config.toml
num_hidden_layers = 20
d_shared_expert = 0
router_score = "softmax"
norm = "layernorm"
batch_tokens = 65536
Below are experts of layer 9 (counted from 0) of a mixture-of-experts language model. Rows are named router (the router's row for the expert), gate (a neuron's input weights, with its number), up (a neuron's input weights, with its number) and show model dimensions 0-255. Each number is 128 + 24 x the weight over its row's rms, rounded and kept within 0 to 255. Numbers have three digits each.
After each expert's rows: a language model's description of what the expert responds to; "comes after" lists some tokens at least twice as common just before its tokens as in all text. This comes from a sample of Wikipedia text that the model never trained on. Tokens count by the router's weight.

# expert 11
router:132153113123116140130098085135122128101190142145142136143135112088112134070157133127134160126113106137116137143091135109159161106119130161098130148121108152150137101139121151138148128122135070122126118134147116116123136139140053121138120135120129141135123147153132107118125130135096150124116145134092124098073145134168148124128160156103136160164160130159133112149162095126118105101085084144137072142101119112114117091123154125149122093089143142125128115181158152104124158146170108097186156105119084117148120124116100137102120135161165120130159111122126122113181112115145129134159158128125135116131112108096170129102157097148131187118139131119133126115094099184110109119123167118151116092128144165128141147094106107115135106128088197174119105167131138151175092153083156
gate1:122094097123152155100118113088119119110117091165165111136113139144131112152134144175113130136106086128123155110119110117116146160116148086130125138111107111160110104087123108136136083197120100133148119127163103086140139165182133088151163080124099115109174136115145109136133119153134116148102122179123133109155106112123155151120156100116098113148153147095118173104154142117114115118126129167106105112162121144117092141143152117120111163159103086143143162095133155133102127102168153148106091152108139161113124176130130122094134091117115171115117160144118129104147144118160120079167135111140162123158130105129130128136116113082069126167121116109156091142129104136117169101158087121167167169117153147134150122144080153113171147124121117120130099100116097160121126105157117
up1:157090079146139127135098132111121101129121083154138110124120148136133124151104147179127118105097124120098130112139150095114166114110133126100135168125106106133097113119087114137123116143130114135150106147142120129138147152192100071132154082139094158127161140110124126110185132185124106141139109119143128101162124136120148125109164142111108103097153127124109156127169128124135100127091130137137097114160112148153114159150178161172095143112143071144139188095138132123122092106162176157111155144073108155140111193158128129103116107132108136141158151161125105141123135105175144128134140120123114087175120127149076157122141078105096143156097150116156087118124135096135102089132117152153133137146134149139134158128108151114158100136105110106151106099095105158121120098139144
What it handles: Pipes, spaces and line breaks closing table cells after times or scores, plus country names like Canada, Ireland and ISBN.
comes after: " |", ",", "9", ")", "8", ";"

# expert 19
router:136106113099186113162105157113141110092111149112150135184146127134113155139140152096127167133130120130187123109072158161185130119101096088117150166109133098111119103123176125132110133156129133121123137148125131119136119107128142104110124115138157148127164099138101112132117125125145157102180138155131101130141143099129132148130136146103097165085128126138161120100089082098132139157120152137149105143118130097108114148124172150114129099125102132094101091106159117093116116120139147157136111119130159176173079139109163099073106129101139140123097105119102107094088121123136160180136118124136132115138150114157136152150094148163119116090140097117158121154155130129082110138148117102138204148122082157139112133136151159157106106148133169116107114109134142105152102107089089
gate0:131119156146108120146117170122131149100144121116137084135161102102134151117102049111150111124133086102155097138130124122122162112154133139187138088132111148124148110174079081098144106122082115130132116120149108080167164087173112141120085118128106110098158142135135130165111110145099129113096125133128098161133137152163117139104139111128119131165071136091133149129142144114107126124127128132119118147136169104096121146164166122119129124088142142134109146160099109079111133117135120135164157191093107192130130142133109119133150120106122150138141125130131100152142085132092137101108113089118154131130107132121128166121152133155117112149141101128134149125150099168168123164127127176123125114101164104156127095201122117139144162100140141111121116174155141117157135158176149
up0:157091129131143117152148137119128112104128124104142146151131112144136161124093071101113085148147115146190097082134092154157147130104102108140157095114103126117139105112110127135116139141135109070140151114161092095151134090138142093122084160115122166115129139145112126110137141138123136138090107149126129184148109140092102158158107138127124132152102149123135096122122147094088146166135121156139130152110155072106150153127175115142156120143103154085049117152102082119140110129152152162125163120135114161110122132127136113103121149105128143126127114150103106158078101124124145144122109122140134163156146130130149157168120104157099115139137082113150171094104095118100102132116084149113143145130165146155128105170160155112100139122157171142124129129151155082110185156123113
What it handles: Middle pieces of foreign place and personal names, such as My-an-mar, Bu-en-os Aires, Ph-ry-gian, plus digits inside ISBNs and coordinates.
comes after: " E", " A", " N", " the", " Pa", "E"

# expert 3
router:138092114111162137141163141093133083086157107114147157135084105145123112143179107118150141122146170162131162141135111122133107125147120104109087132140123144117125086137143141140159150145137116130128142106128122121107100175184101141131135162088129095127091110101108105165088165139163115111110135127138098135183148043117151084143147131144094126134105142189062130126132168130138148111143145134147084106126151132136095156153131147168127150149117133084128132122119097125129118121172121154118120172116178115115124129131146119137055126103108144082108115153112130115123128120143111100143094131154153153119157141096098113085115111109127128094118098120148114129098092131139105125144138137110129161168160122121142120105130118175158109084146153131127152104145163168146133149107139
gate0:132165101102127142143125086139131118127117106129149108138135079115147100078127130081166143138115125098113130131134114071089105103140155131178109110165121163146149177138109087138134058111143118101126127108126130150127122128094148085092116083118123144137133118136154148157132153150131126120132153133173104162118169149130130128108153117165157120098133126121134184105109116184111138139136169126107145147177148136137136189135103137148101150146117111105093156142139135160075097103081113120143147146133120131110110112180127092085130135113139138127134081136114126113149158126139131112138131154104081115090169104103060146191133155086134113118127123093111122131126132163113141112176111101113125170112136118124142148122124161120103140122125111097073135116126109162130131142135128
up0:160138118101132126162132125134126128100147103162133089105106123148136124107171148097204159110114108128082124159142121095116123089156127089155126104146140145121110144144133107180111047123125137140124118134128146167115124128103149099088148103129126120140157120141138153141105147141103106121139138130173095167139191139162128117085108122137129136115133126136099178131125131212134159125129173148114159155172164157114128142129089122130109136143128101121099173134150134136105114108115118140126103161128142120125094129167109094131129110102105138138130113139109097111146149136147152115112122171156109089114156140095107134158148179089093091132134113112126111153118128170114115116130135137103112208095134125089167156123111172131103144131133109088105160094119137110108103135140123
What it handles: Concrete English nouns and compound or name endings, often in titles and music credits, such as line, King, brother, window, Cow'boy', Daw'son'.
comes after: " ", " the", " T", " The", "w", "t"

# expert 7
router:126156084097168153123124139141153156114083141084147099125142128096099116117107175106113133121143105131106144096127145100117155120104114134092154110145120113118103134085156092127139094163088128154103140127157094143109101106100127078138154137126114157170157130177128117133135136121171117130157138144099079167186156107133121179141147097126134116127151146118105104164094137124146125114148096129134127143122082113139116139138125133080127119154099129140142110140105106123145113131120142134099100157138123178170116148126123134124099171097168121127093111116125136156138152167113147148115126130116103132121159191144147165143103095093112090123117151134149116122091141134149160116156152131066143106173112102154150149121122159148089142117169186086114165094150123138096111107140099
gate0:128095125101095107146130093149133104127136125153129178131154124122159092121081104103136129127116154123143145141095146098110127174116103147108160120116116164157092144100091093142087147165087110116130100110154149115124134130170102094103138096117132141130091097147166144178162091119147129157156113152134126103167136123140155176092108132147165118130169102119098133100128159110161117151152118124107123113159114132145115120114146104101096175135108091136135110089127120156168142138154159138148108137206102137137117104120143107098120133105125108113154134125104102132120157118106140119163100142102160130084139145127119101085165133149109103105142142117141123144113135099131136095186167167074144124133120095142139126139136127107151112101102120160101209149116113157163125146138102
up0:125129131120110142137119071136146141131038152123116107129130094126195121162123147109106125111137104123188102128151138105106133142082122108113117124101097124155115130164101133135116130160106160123136116092125128133128125141147161107108130140093149115151113126157104132128165144141117173165167111153173176130128119140135110107107087162124158124126141143097109125096148110116161139124126095154121111086137098107126175140132131171109132185113103119135129135122107145136133139151156142108099157155151094129161156090135111098125129139102154135149135114187133117112148171126087128094152106109117135116152140129074093130102180124132103096125113142079166119111116146137147145074175129178103115098159122120116112121161131135125142151139170141095134198093114131143146118126123143
What it handles: Inner word pieces in rare or technical words, chemistry and botany, such as ac-et-yl, n-ect-aries, cal-is-thenics, plus stray byte tokens.
comes after: " ", " a", " p", "-", " Me", " A"

# expert 27
router:134110136161110098129130125128120136138113143109150091114109159117145107150151079129095113114131132123126101115163148096131173088105140119129121086122111131113142144120110106129134165104122158132132102154088167151143117129075121127085139123155134112144138136170151154131134141127146082181128099172123166116137157133103092080112116147120125110098113096115129134161142120142141081132135121122126168112125156128068166145130145179151101127142125075142077123126097171143162150126178132125137138120132157129109124136165152141133141149127134150154105154141115102119107166151112130139143084138188145094168116151149125091147170117119112133132100093156151132133133148091139105180073118071138126140105144170067120128176125138119139158143103105133104129137094113096142175123154135
gate1:141155123114160149085173128169134168143174136156130116166099163137075112135124062108134134152111116127113123109121118125139147134106087122147137174128130128133155154148153140082118122173136110121139159119094130149121143152121141189114140125117147086107129125138084102128143116154132179128129160106126156143139140165104090085127117096147091121147131113119194145136090141086133151135122141099078121168122093133119136178130142138130122143061087148128114145099139115131106142128107158100122117096131158162110075152121136154079149116170122126133129124149133164123118100133100123142094117105109110143112132118110129161192109097147111126125133140143093133144125142134122142081130123118131131126124130143119124153125126137086104067116177122150121129076136148134098074122154099
up1:161146091135174138080167139144106187134138127101098084134115163130109113164108068143091163142140127159129111121129132140142125117125105128115113160129107101136177123143151138078167139134136139097103147159078148129148155128098147165127127083133141122118134141113128124130121157170105161120113111123132112083113130149108098081175116120134109106126113096132158131113112148112125150152134128159126153124137116148128150142134176140165132131089115129151078145112159147122122121120126131122097112111115191149144078156100118145091163183138139174122116136168144120134131144142124141146098086083142127108107173080136149138179124096159117138118134143140098137122158103107108133121098151125099114141110125180157146140146101102170114096141171127094087124083149104130141133110117160
What it handles: Endings of German, Dutch and Scandinavian names and place names, such as -burg, -mann, -stein, -heim, Eers'te', Tyns'et'.
comes after: "s", "d", "er", "t", "n", "ch"

# expert 26
router:090165155136135095107131148158117117134193143138112142118138094145124067144153125140139166107130078131123131163129138157152102150139147174127150169134157157154124106141140153106127116082154094146135100127115109095131126145144070128154143128123154140109091155103108145104126118135130167114108126157085115152134133155138094147152163156116157140156146151165113088123119099120138136130094139119144129108137121109076150136123159096126121120134133123133155138133174105095108158152103129137173132087130127096124126141124113118114140127141106114126134127135169078095160135137138134144075155134124130110126088093096093091111148148128143160148176126126093142097090133132173094119084148155163093169088120151132137141114165081136130108098087125126101146130131128152163119186101174
gate1:105081167113133120145117160141152160082129075117102140085143132123115106121166116079137147126139173143109131100112141108125141136137144116113112076152158113099101135095116137111116122175182147124135100142180135128137146111100128121081119158149122129147130148104149146133114109088109108096137136158134108156128133138178093118113137107091076111167121104106083119170114149096152162105120152118105154116178136151104131198103120134119113087125068097141146099079090087126138132107148154132163113132131121091074112126127137115131084141183181124136139159139124128118140123144132125175155127154139154147142120132148145123123136118103153131131069106135139164086108146106135149108128151137108098144145140131142102118159099154129117154110123131139168112148127159114119130116147132
up1:157147130136147120124129131128158137140102183093086127132092090152165143142101094134127109140122122100170107144130145120105139145136110097117082167120133111172173123161143122130102140153118155164147127130106116144101137155114119137116134100125113102104165124129123124141149108110130125181114139102110119127135103128146104115111148178184156112118138160119129153094140164125104113094119123130116102125096108102129184168179144103118099161099111187099089075149119085144078118105137119105124101146107099134136067108113118160121093171095105098134137127184119136123088129134120110130129109133133125090090134120143111127122109130144092138127161100107150130114138136167118174155149055132139140115154110144069111133148168165148106127126170100130104114109135139128158127120149138
What it handles: Periods, commas, quote and bracket closers and line breaks ending sentences, headings and surnames in bibliography entries.
comes after: "\n", "s", "==", " ==", "===", " ==="

# expert 9
router:156124159118126113125172138120127119096116143123122112132085092138123150112093093151188061128156162120138143121148135144162121120152149128102161110127134080082109111117119110115093145109140129135109159105149110137161158104150128137141124140142133135109148139119088118143130136089108089088076116125144102139109110096158117132138157151114159127162154170145129131148128080137104132108127097173153145120080126166108100147105096095183148103123151149095133123156126071118127085122132155104127115181130131154136120173135158130110136129169120124134126106149144102107194120146130120111101143159105144125128152115110133102113136146152172134115152093122136140135137125154087131138121165109117104133168080101141140097131125117097126134098111098157159107166173187130086090111136159
gate0:092096122134166173183107079134140098157135139148131096105119143175114145097122117108142075169147121132144109146186118076138104139151137153121136096129121145140115146153163114128127125149114158106127117151129133137165126142108101196118126110144099098110105129102169085170173161091123111148170102096129125118147090101094074132117095110120116107153156150130146120096145151089144164104107131154110128125079113086108153111154136123121121143142087136139134110164101148133116124126104109138115113151114121155109115093151151100123136094086109124089145126112156126118143098166145160113097129144145131135151137127138096132118130132145121143111124112106156137156126132102103168142131111146120167094170152108119088117151120133175174156143193147128120148136159142131138099101146170
up0:120133162118148162133105091140169136134171173122173128103107124153111125092155136119138118076129134112166155124118180116164113166106123153082130119134136140118078099148114173124139120103134110131114126120107150134103117118120101130124119073117101131155147138137141121109140147136138103061145191130166094121148116122124156108147133110098118077145139115153159107121162170088163122160115132141140100084127111107124138163071110173097118126123127097144128146104091129126148126109121134137081178101149105165125121117170129102112113131136098136094088127123138111082139143122162129144119114106155104125124169147110177141087098083153149145116140148104177142125167134129121144134088148152081152093132116126133113161139105100128148144105110145098157140144134131119131092157118165
What it handles: Pipe separators and numbers in sports statistics tables, plus capitalised abbreviations and some adjectives, such as Soviet, AHL, MA.
comes after: " |", "0", "1", ";", " D", "3"

# expert 2
router:147088144073138095112118107151128105080119093133137148165135138088144127144095138148125100113139146153117119096083146173156131139095084098142088112182094138154123172111142144092123138123117141125149157132087147111121098114126143094127119134122141160126110115079096146175176135111106153115100153117102169121162130131092111161115108135106120145116165147128110142138127150100127084129109108114152138110138107151164123105151090096113148134142156133120096129124196119138116145091148173131127155164144130120103120111141087165115107068087090111161150128098121163137124156159180120137096159107153091117128142154148121154109112124121115129170147138150133126126138127107106123140113175132123106130126152117138163128117070129139108136155179103156137120147142175160097108105135133
gate1:145133119134151158137125121191141115180140120138151125134135158110100113146108104108116110132118097097126172089146098135137120122126097099174174136103122147113095122117128112111128132111140112108166096127134175105150157129125133118127150133157180140081146112146140111159102147187141145121111150129126103115097150127111147163112091168153120147166105148182127178092141150094117122178122142157105151136152121143101153130117110116111106112118142096135110173141125126127106113123110125157113134116128174149120098127069099131147125130166121106185119101125146102098140117104099131134146091129104111102158120099126145057130092092092117132128154111121153151135085168100092131145111076098118176119101163140136139162120117115125178126120117128142099169159127088110125116137164114
up1:171099151089134174153112119155131145132108106136167142166150164148122117164101122118113104139131112157104143106134135127143138142112094122134136123121107128123109151152106114102094167116137151124103141156138134117129157104096155136100154125167134165122126101094115114127124157155107117145110167142087138117089114153098108133106106204148115159154147141164118158112096152125128144161177117143125121112139085159127110126118084096090132114132130096109087154126131134149083159120144170169139137114123184195123114109079131129122109099146093149181087120125092101130125106151118147120104117126140128108133134116137150104104071098113088136137105086134141140121073149136083120124136151130130140167093196151156135149091106154140105126139151097135166133124147130145096132106134107
What it handles: Middle pieces of split names and foreign words, often in lists and tables, plus concessive openers like though, Despite, Although.
comes after: "\n", " G", " F", " D", " H", " f"

# expert 12
router:127161155162150125191155155159121139149099108106114109146125139164127131144127102090137106122142136158146152114141127130166164132123117122110113115108158093158067133111051133152118063159140107140113135166128145167133110103118157103088092139178121169165172133093099138094135136122124145132118143114144144169120159119164120094128148112149118139148104178090142118169071159151117149110120154133075139139140142112150142148143101145081138095098084111147117139143122105122110150146096115117149147132142116129097130104116170118109155130110106110130134094107148112134106090098125107126156100154090113121169112085103144135112117148110120092133116124122116143120121129137093173132139116100135076139100164106114100111135086127131132112158152167139151161104147133122171141119120099
gate1:115141141159075155163105148117134152108149112100125134145162110132104133120095157111087119119104107134105101116130133088128146097118139141130116135065124150152120106117096133139112161122091121116124142080151112149118174169102142146171153097163105135142119135114119133141102105100118098128171128107209110109176136116154140195123095093152148144155135153153143141122135131104139161114150149132075143168103150123146132114191114127130118126069124118124174191159135120095082169102091094109121110144143115143125142153120094132121119094120111133133096116120162131119129146105092112110130148168158128150120104088131133147110089148097136096131107156156107094105163137134150125153181120107123097167113149120151113131145116135130161131155126167117140136106121115146106135152135153
up1:126130106122144096130140130126142063136139146119112111159121105103129169124155148107107088131122109130118141160068127141099115103116109129115161126106121153159136087096144121118102171090117111116146119114163172183116137134111155087110164124121110117136168081127178142110156140114132127137140136185137110147136109109127103108128148152170124120117151124111133148143107151122118138150128170131099123066148145178118141113137116127081108092162138113146120148142137151144092148105129101114137125113156094120154147087173104150106144152155139154135135104152158122075106182106102121120090093125166074111158136099166161098117144170144138122152128158127112154140165125101139121098143133155138139150153122145117096170155103120106088122138169096101074115086119116147137164120130134
What it handles: Pieces of place and venue names after in or at, phrases like according, addition, at least, and year digits, such as Buen'os' Aires.
comes after: " in", " In", " S", " at", "1", "In"

# expert 18
router:094157151116129158139119139151118114128149164166102173081127098195116129111119133094106120156124109139119148151099098141170128155101136173162126111124127112119110089120152144123124132146135110159190098107150120111120150132120088145166110088074105121071095138159203110120147163143124152145134128076110167148114124128109137117126167132134131155143123124150076085133169132149123117118116136125127094146126168140146111116112121136148131123154134126155089131120084086125106149159070122089168123120135135105084101115133104155119132181126115143100195114118138126130125138135144098103106150133113127118089117131119133128116162125137160080132131101131113092076105099172150138098144140147120121141130151130148131126121134108144158104114119144153174146137105135158128115085150143
gate1:104122123119131126114116084140130108107155090175130121117139108117061085124128131114132133164113104132101161101158125148131158120141094120112131112121148154148153192106117147127123154118125091124148122174134105112094128108089122129133064118133157151063123150147106121166191095134120133177181138136143132153161130147126173134100078117118156108140146108151134127172136141095201120169137131144144101163163107115123138169126123164121112154121084109156165150157081124116135145117107140077096098113129122120091111117151111106132135115150132137110104144094161150119120134138148135134138142153127160065129113136127119105112158124113167115114129097139137112116139141104111108113146100136135131086138121155112121143137138130126145107130074072092133105097106157136152120126134085
up1:116127111193170115130146105146138102161123112170151122081107109125045118126114154144150161159131099104123143115161124141157121144141084141118107140142141177134136124158109140139116136116136102111158088157117101123085126125118111158107116128150157160123153170188140118087134103092110122124170142096155129102159112080113140154122089123143126129132128086117149128162133125072152109162132131143144109177157138112097144156119152152104092172133100135150142146132087120144110149101089102122117152132133128145128092122146074131129116144155140150122074161126131112129119127161116169121129137135128108093115148134144134111105157176130130114107160066148140144063111171135147110124093123115127141112118110131169125128170125090123171170146109111111137145133109103116125128151141117
What it handles: Spaces and zero digits in tables and numbers, plus route and location words such as up, along, including, located, opened.
comes after: " ", ",", " to", " and", "0", "2"

# expert 25
router:107150114132140151113094086126126111148092125098152135114174122147148140134114161111158128185164141155163114103113105095130115117121134122129081138146143150130124182140120148115108120143114134114108165095123121138097089123105176155173126122086135144130138103147114101099160119137111117142125115145163166134087113187142137077114127107112149105124109140121114111126117133096113148119122123131077155147129120132121166105116132139127100106123145156158157115111133080110169107106081110105144098101098149086115122091115134138129112138100135115076124101153105189136092153138148110161119129100144111138113167102097172103138168135104156185139140122103107137113167155114126181116146154122101162120159080113153144140166163150147122167126154123140092087123164123140097163110123111
gate0:125134127159150140131119109132130103132107102099121167120086162112130095132127097119120113138144083138130085112147138121063139141100104142152091160114152121098087126107145138121127118167155092183135140121145143135158108100142141141148155132079171129120131130167112134152137124101184118122149153102125130145103135133110141155108172127123114127107114087109138119141100136123116119180112155095106125123115105116127147180068154119129127089109130129086150120113115082102130142144150139164093128159135151098137133127163134081124103142148185097127169163134121137100146141135154080155103169217105129099139129127129131137138163113114105161097157119138167122132116131117122157111120136156110132103151105112108135151146119177131143139111090126106151122067163114178131172109112117
up0:124153144104122121155148102117129123137121134115139188116101149131133107103087110127126100111124091102118069129124126117102139145145122131174101154139120133099084115127105120094103133142143118178108129137134137129136087108125141145134130156086133154143156134148105132167107092108182116138110115107172152108092160147061112153113147084109128116091132143126144133106124103130111108142101077104070107126133111125156121209109159101150132128149146115110167146129147105143148133164139113168103108133133164095179143113126175130152071144107140095132148142164142149097112126128109103136111168157101101116133135169156121085166165155121144137084139153124111102153141151089164144146140117134083141131160099130156137134110090150104113130114145158121147156122146128155120128086154129
What it handles: Word-initial prefixes and common function words in prose, such as long-ter-m, ex, con, re, inter, in, In 1836, to.
comes after: "-", ".", " (", " and", " the", " \""

# expert 4
router:136139155145135141118094095151174149135141078170152139136136116177162141123163123115114102118116155084085157111119115092102110118101130186088137130135125189161104122137127123164143182111134148128173116101136141129129125099142092142146117133103104126107121119104162100151124146112158111108070138105163108129125134089131121102116095126114067144177145095136154115126097154141115136082140120126119158138104105141086099135119127112173138137132151159123148139136172082141099113102110113119168119117107148154106120095145091117111139110158123149114170100100169173103103122116167139106108142123107114163136146096119115149086116140120155117113117131113115140154145143162142096148106100129132149143144193124122143118087107141120133097146081144130147107142135133168124095116159175
gate1:148111106156152111112135094151161149129137177175108120138111102146123105120156108082121110119138128121143152049085117140140139126126112076132116104167140121109151098084137118150134164121133130129120142145083178104133159087102148127100147131130125095123169127118092155150122142123117130135101159107129115110146126102166128167128156134108102144112141178103142111125114134156161117139118101107110117137135099139168194200111124156126128171101112139116126125135087144140137119137149133141080107103141147144105093144122161153130119191149129127119143111120131127158076141107160111185138095137106104133165146122120114141129110149147143091103141149134102127134123124122106138104115140105129155162192126119124100172102171167088122156148109115122137183092145126136101142111136167
up1:151120129129116100130134118135137123115094100133106140172087134152156131106143142103143137105129112123152121083140103172151131125117111114111076110124147122123145119155091089113131129146125121107132135116121150125083131070127133117119109131110119118108121108106107138114122138109101181097139130090151138133118142104170117119135137117119102128133163160113142124101147111144142107100117098114091128128134120111130130172128108133123137147064089110135120120137163183126144126143144130131117103108173188124115140101083093130126139147153135109094085102154089143172107122114135118189124099149108092132127127146132151159191100171139135089135145098145084088107130183158136144092134163118133088137208120137112105160115139148118097100137129160113198173119114155171130104092129147
What it handles: Standalone space tokens before the next word, often after a or an as in a slate roof, and indented football scorer lines.
comes after: " |", " a", " ", "|", " with", ";"

# expert 0
router:121115169131098149142132143124139146130115109138134094115146155159151104152143114113122100121101151123142133132166148116099128109113135114108106114092154111135108151085152135154148134106135139112130153144153137137124108118115134080137116096113110142133139079102154114115090114116145100164170130170170099117150127162125143175106104111154115091103168134117090131164161136138142178097163169105123149158121152205133124123109119117138157093122098134184095146136093107120121094159125138114137097175104131123118112087136111140171130084141104108103159163153109134168078173174108122120100103184113140128094142109197128143115096148090101116114126123126110140126106129119135135157095071145106115086095112137114114120114134161173100143145120111124106175138131129106126135112125120
gate1:150149161114172118155113091125151144128124113101132204107117170118142126114085136139137103212103102129133098167100159141160125127157148113135120112119104153156125085150091098122106178131108107158136117113117122175153130104124121127131153101145164167092135133126139121112110076121107120108155115158103125150127109134083154124153096114137121133136157123161075139121095113142095146135125126132142119141145177132098122137143165166101104137117107118146133126093101155095129147153137169191129159147074109136147127147146124099110118118132092147101101116139148127150119147168132114120146151132153160141158127177117127082105131134113166159118128109110136128138139109091115145109064117121107096109112160093084153113092094151131151165130138148132117122140089137132090103118153137
up1:139133114076136116153132112109161110134107142149136158110136140141146178137073169106149085179119116137115126092149165141112128119130131102159095132123126165122131103136143098136127178100098149172126111121116125161148092078122123125173126115155133202148122066147161127135132124108135107103120117126128101135134109145113165145137099120122133174114122130123115144099097116146106120103144144139137066186141087148116112128139136119111124116122117108134115135119098116141117139101171137151122076109093110154179154089181115140123108103137087114117164146161133160128104155153143153120118136161168146158127144167138146113140123146100140093125136105146089135123126135079141137124112096127121131079129165146130152152125132138165102172151135128106095071107129105145061143107117120
What it handles: Early pieces of split English words, often consonant clusters after prefixes or a space, such as re'sh'uffle, up'ro'ar, 't'undra, 'exp'.
comes after: " ", " re", " Re", " con", "-", " Con"

# expert 17
router:059150113129147170097119092129119097151129170149103143148094092143134142113176136082179125143152142089136160142128144168123098170132131148174146124097149140123153120154121149135124127091127085152115130133122162128133144138160095132130106118165150100163140100153097117128145105104130138111112125096148115154140111087113171154103106116168154102106095151152154146137145120142142121161167134106108083143117151105163144173138125096096132114114163165112135065119091097156129079140119112116127073150128105158149155158147138127140106171142130100108144162101132135070124123107118105110143126120141074138131131129126095109148108125132151144138167162125102165106113156140107125144105117115163158116132155107105150133092081123100137139105137079148138130135155131137123118096117092
gate1:135117108093101175082086072158133075165165128136114130130117096136101092079149161161171122124135070105167125111085142126170104164159126120153122130143117161124172107114089135126190133135143096108156137119138185107103123125113142129102170130134139134140102133175126112127116060090122132106141144136152132140146150117136142145108132137104112127142134164133108150109169146121154122118125147130110126148158128142123118114150098152128118144089161096120155172157129137135092144100131090095142066124108096118137093123100137102117137120121174136154156135133111112186126107118144154122064117189140117130118141120130136152139114132130113118100141100169121126099162141106111127137143147134132126110143113120115110127148106133197138138089141144142145133137135179142145123106149150
up1:136131127115083169097092085174126091118172120165114129144121109147133124108126146134123123126134138063147111138110137090174114142134139148154115129141134126111168117145139128151162159116151068162142171132161140115105142119134146134123126155131149130136109110187089136136113090111131117098095124146165158130175137147165151117084127144124146104110119130128094167116168120112140144105134137120109101148164110139131153124163087142139123139095129105123136150111105156147091142070127127068121069087074095114126099119133152132130149131148165143127153118130100122144140095109117133056113086159115117157098139111130113132126136148129123108112151114163116132102129176089085111137144156080142085080122137126117147141136122130181112129108170134135148140132091167120152112116137125
What it handles: Common connectives like in, and, or, the, In at phrase starts, plus pipes and arrows in sports and election tables.
comes after: "\n", " in", " of", " place", " was", " one"

# expert 5
router:135156160113097100089145116154115127121169102173133176144069129171138160101104164123168143139123152060115108167133152157123128132115152135166155150152149109151147076149117102129105104101133093151123118121105139170162175130097109128105123110155091108119107113128107124109165113139133159109113131072162160160115139090104155126119102155183144107126091131158144157128122108149152095149114115149126124145146136143148105114131088148127123161115173105108126114090090139127127146133093092148108109103130132106141141157132161123125143129144131119069179118125136184149184133109114109111110169131145096138156124108107127095138105117130107133157159120138104111123158127149105119123134132120169145101113158117103131132090107101136164092090093088118133120124101138150140108120155107
gate1:167114148131114113152131127110144137131105099122129105202125164138136138164161111088122096127103143160089170111138106140109144087132129144109120120114122092154097089126158088105165144131154118097096099116134146109146139085187137170122114153142116119096149150109163142110136148164131165129136130145114091088121141128138070096132136155111116123142137114144103084103102176067124145106149144116144144120143112150110149169110115143152096117132143131115097116098099081147145115117214136143136098130156156125116139133109148165111090146150152151122093123122112127132111136111123122142176144142089171144112123131155089123113144120141114119123078134099156088124091141133098140173140106115160172162097137128110128124148165096149170102089122118119139113121155134134132130160132148
up1:151122132178133130136134092100118133108079162102164107162078139122106148144169110065137114112158133121105172150147164155114136122104152116146146075173145098131118134129136120167095122123132120117133126120088135157129152153151109162120127146163138111063126097096094088086175133139139133144131160139086110119147133113114123157130101132138104139119118139125126109143100169102156161116140173111166146129129082167105131173157128104130098142102148112156116127103130129135135097153143133142156100137148163112078130159123174108134106124144141139131111106127085145123151088154113118124149139127117139147118133135164121131152112115155105099141112170125104109151103123100093127162126131088156193122110152090111145155122132112122178103112115098147143085159176138125090108162111126
What it handles: Pipes, colons and prepositions like from, at, by in sports tables, season statistics and infobox lines, e.g. attendance:, at home.
comes after: "\n", ")", "%", " by", " died", " Born"

# expert 15
router:124097147080139136113081109117135135142153132134161167131165100148162140088128131085131131090118138155119104124133129132135089115154107103155101116148154110137165136103153096088145103152127132088125140094093148110137129149140138100173116111108151136094104077158117125201127129147114145124129175114124139143113178153127115123091124098080135136145104144108121117117137135082122099161087157147130102140145099138152104118154127094150128145144138164150147099128158101149085119099138129102172131149115126156164156088131116206139109124143088147118122121101124169141137123142149095138126173097108098146111099162121132151160086132120143147141140122156163152094128118150134157106135173144146136137120102174139125138150133145135098121156164146104130104105099113144122091083083102
gate1:146104120125111126093144108130159109089102112129114119135123102115088128154114170128128118095152134100103158144136124065068125135105118165130167117180130144141104100161063132112119108144102122127188092104104126134118173130107160151140147145136090122087132106159109126115184106185163123126111165100111132120164117077140161114074112144155114121149119101126122132151103166144144106124119160145142133142156110134126132109137137093144108138130129148103127117112103127157117124105114128144121099110131118125096146137109104125131105099132151148147161144145202129129132160078098119145142140137115184112115095112129111127140144157184105146130087179100165175113147134124129142105135120165138166106122149120093116124149159150116194114114129159125106090122112133126134092124131141
up1:121133136129111131111124124124131110101116116122156150162140086102088132165109167125112112095129129120083159118163109114085123113108162162142175138163166116124121110126056123147145097106111121146152118105126173143103112122121143143158107125116074116118131112149098102110145125167161157078080149109109141129142121098163164090125091138151119139149106130139141137163105135153069113132101130129137138142124110103128156114119132122132111105129130153095118167100134103131144138135090160115097112118124125111112154143133114121117117127144111138143146135158166131135187148105090082154128146117121143115105108133143094130136168123190116128125099190123131155105104148114097191121138147167130127111117144116123139131119204147118186152146107188141094085132105093137106099100111113
What it handles: Opening quotation marks, apostrophes, possessive pronouns (his, their, my), the prefix un-, and == section heading markers.
comes after: " \"", "'", ".", ",", ":", "|"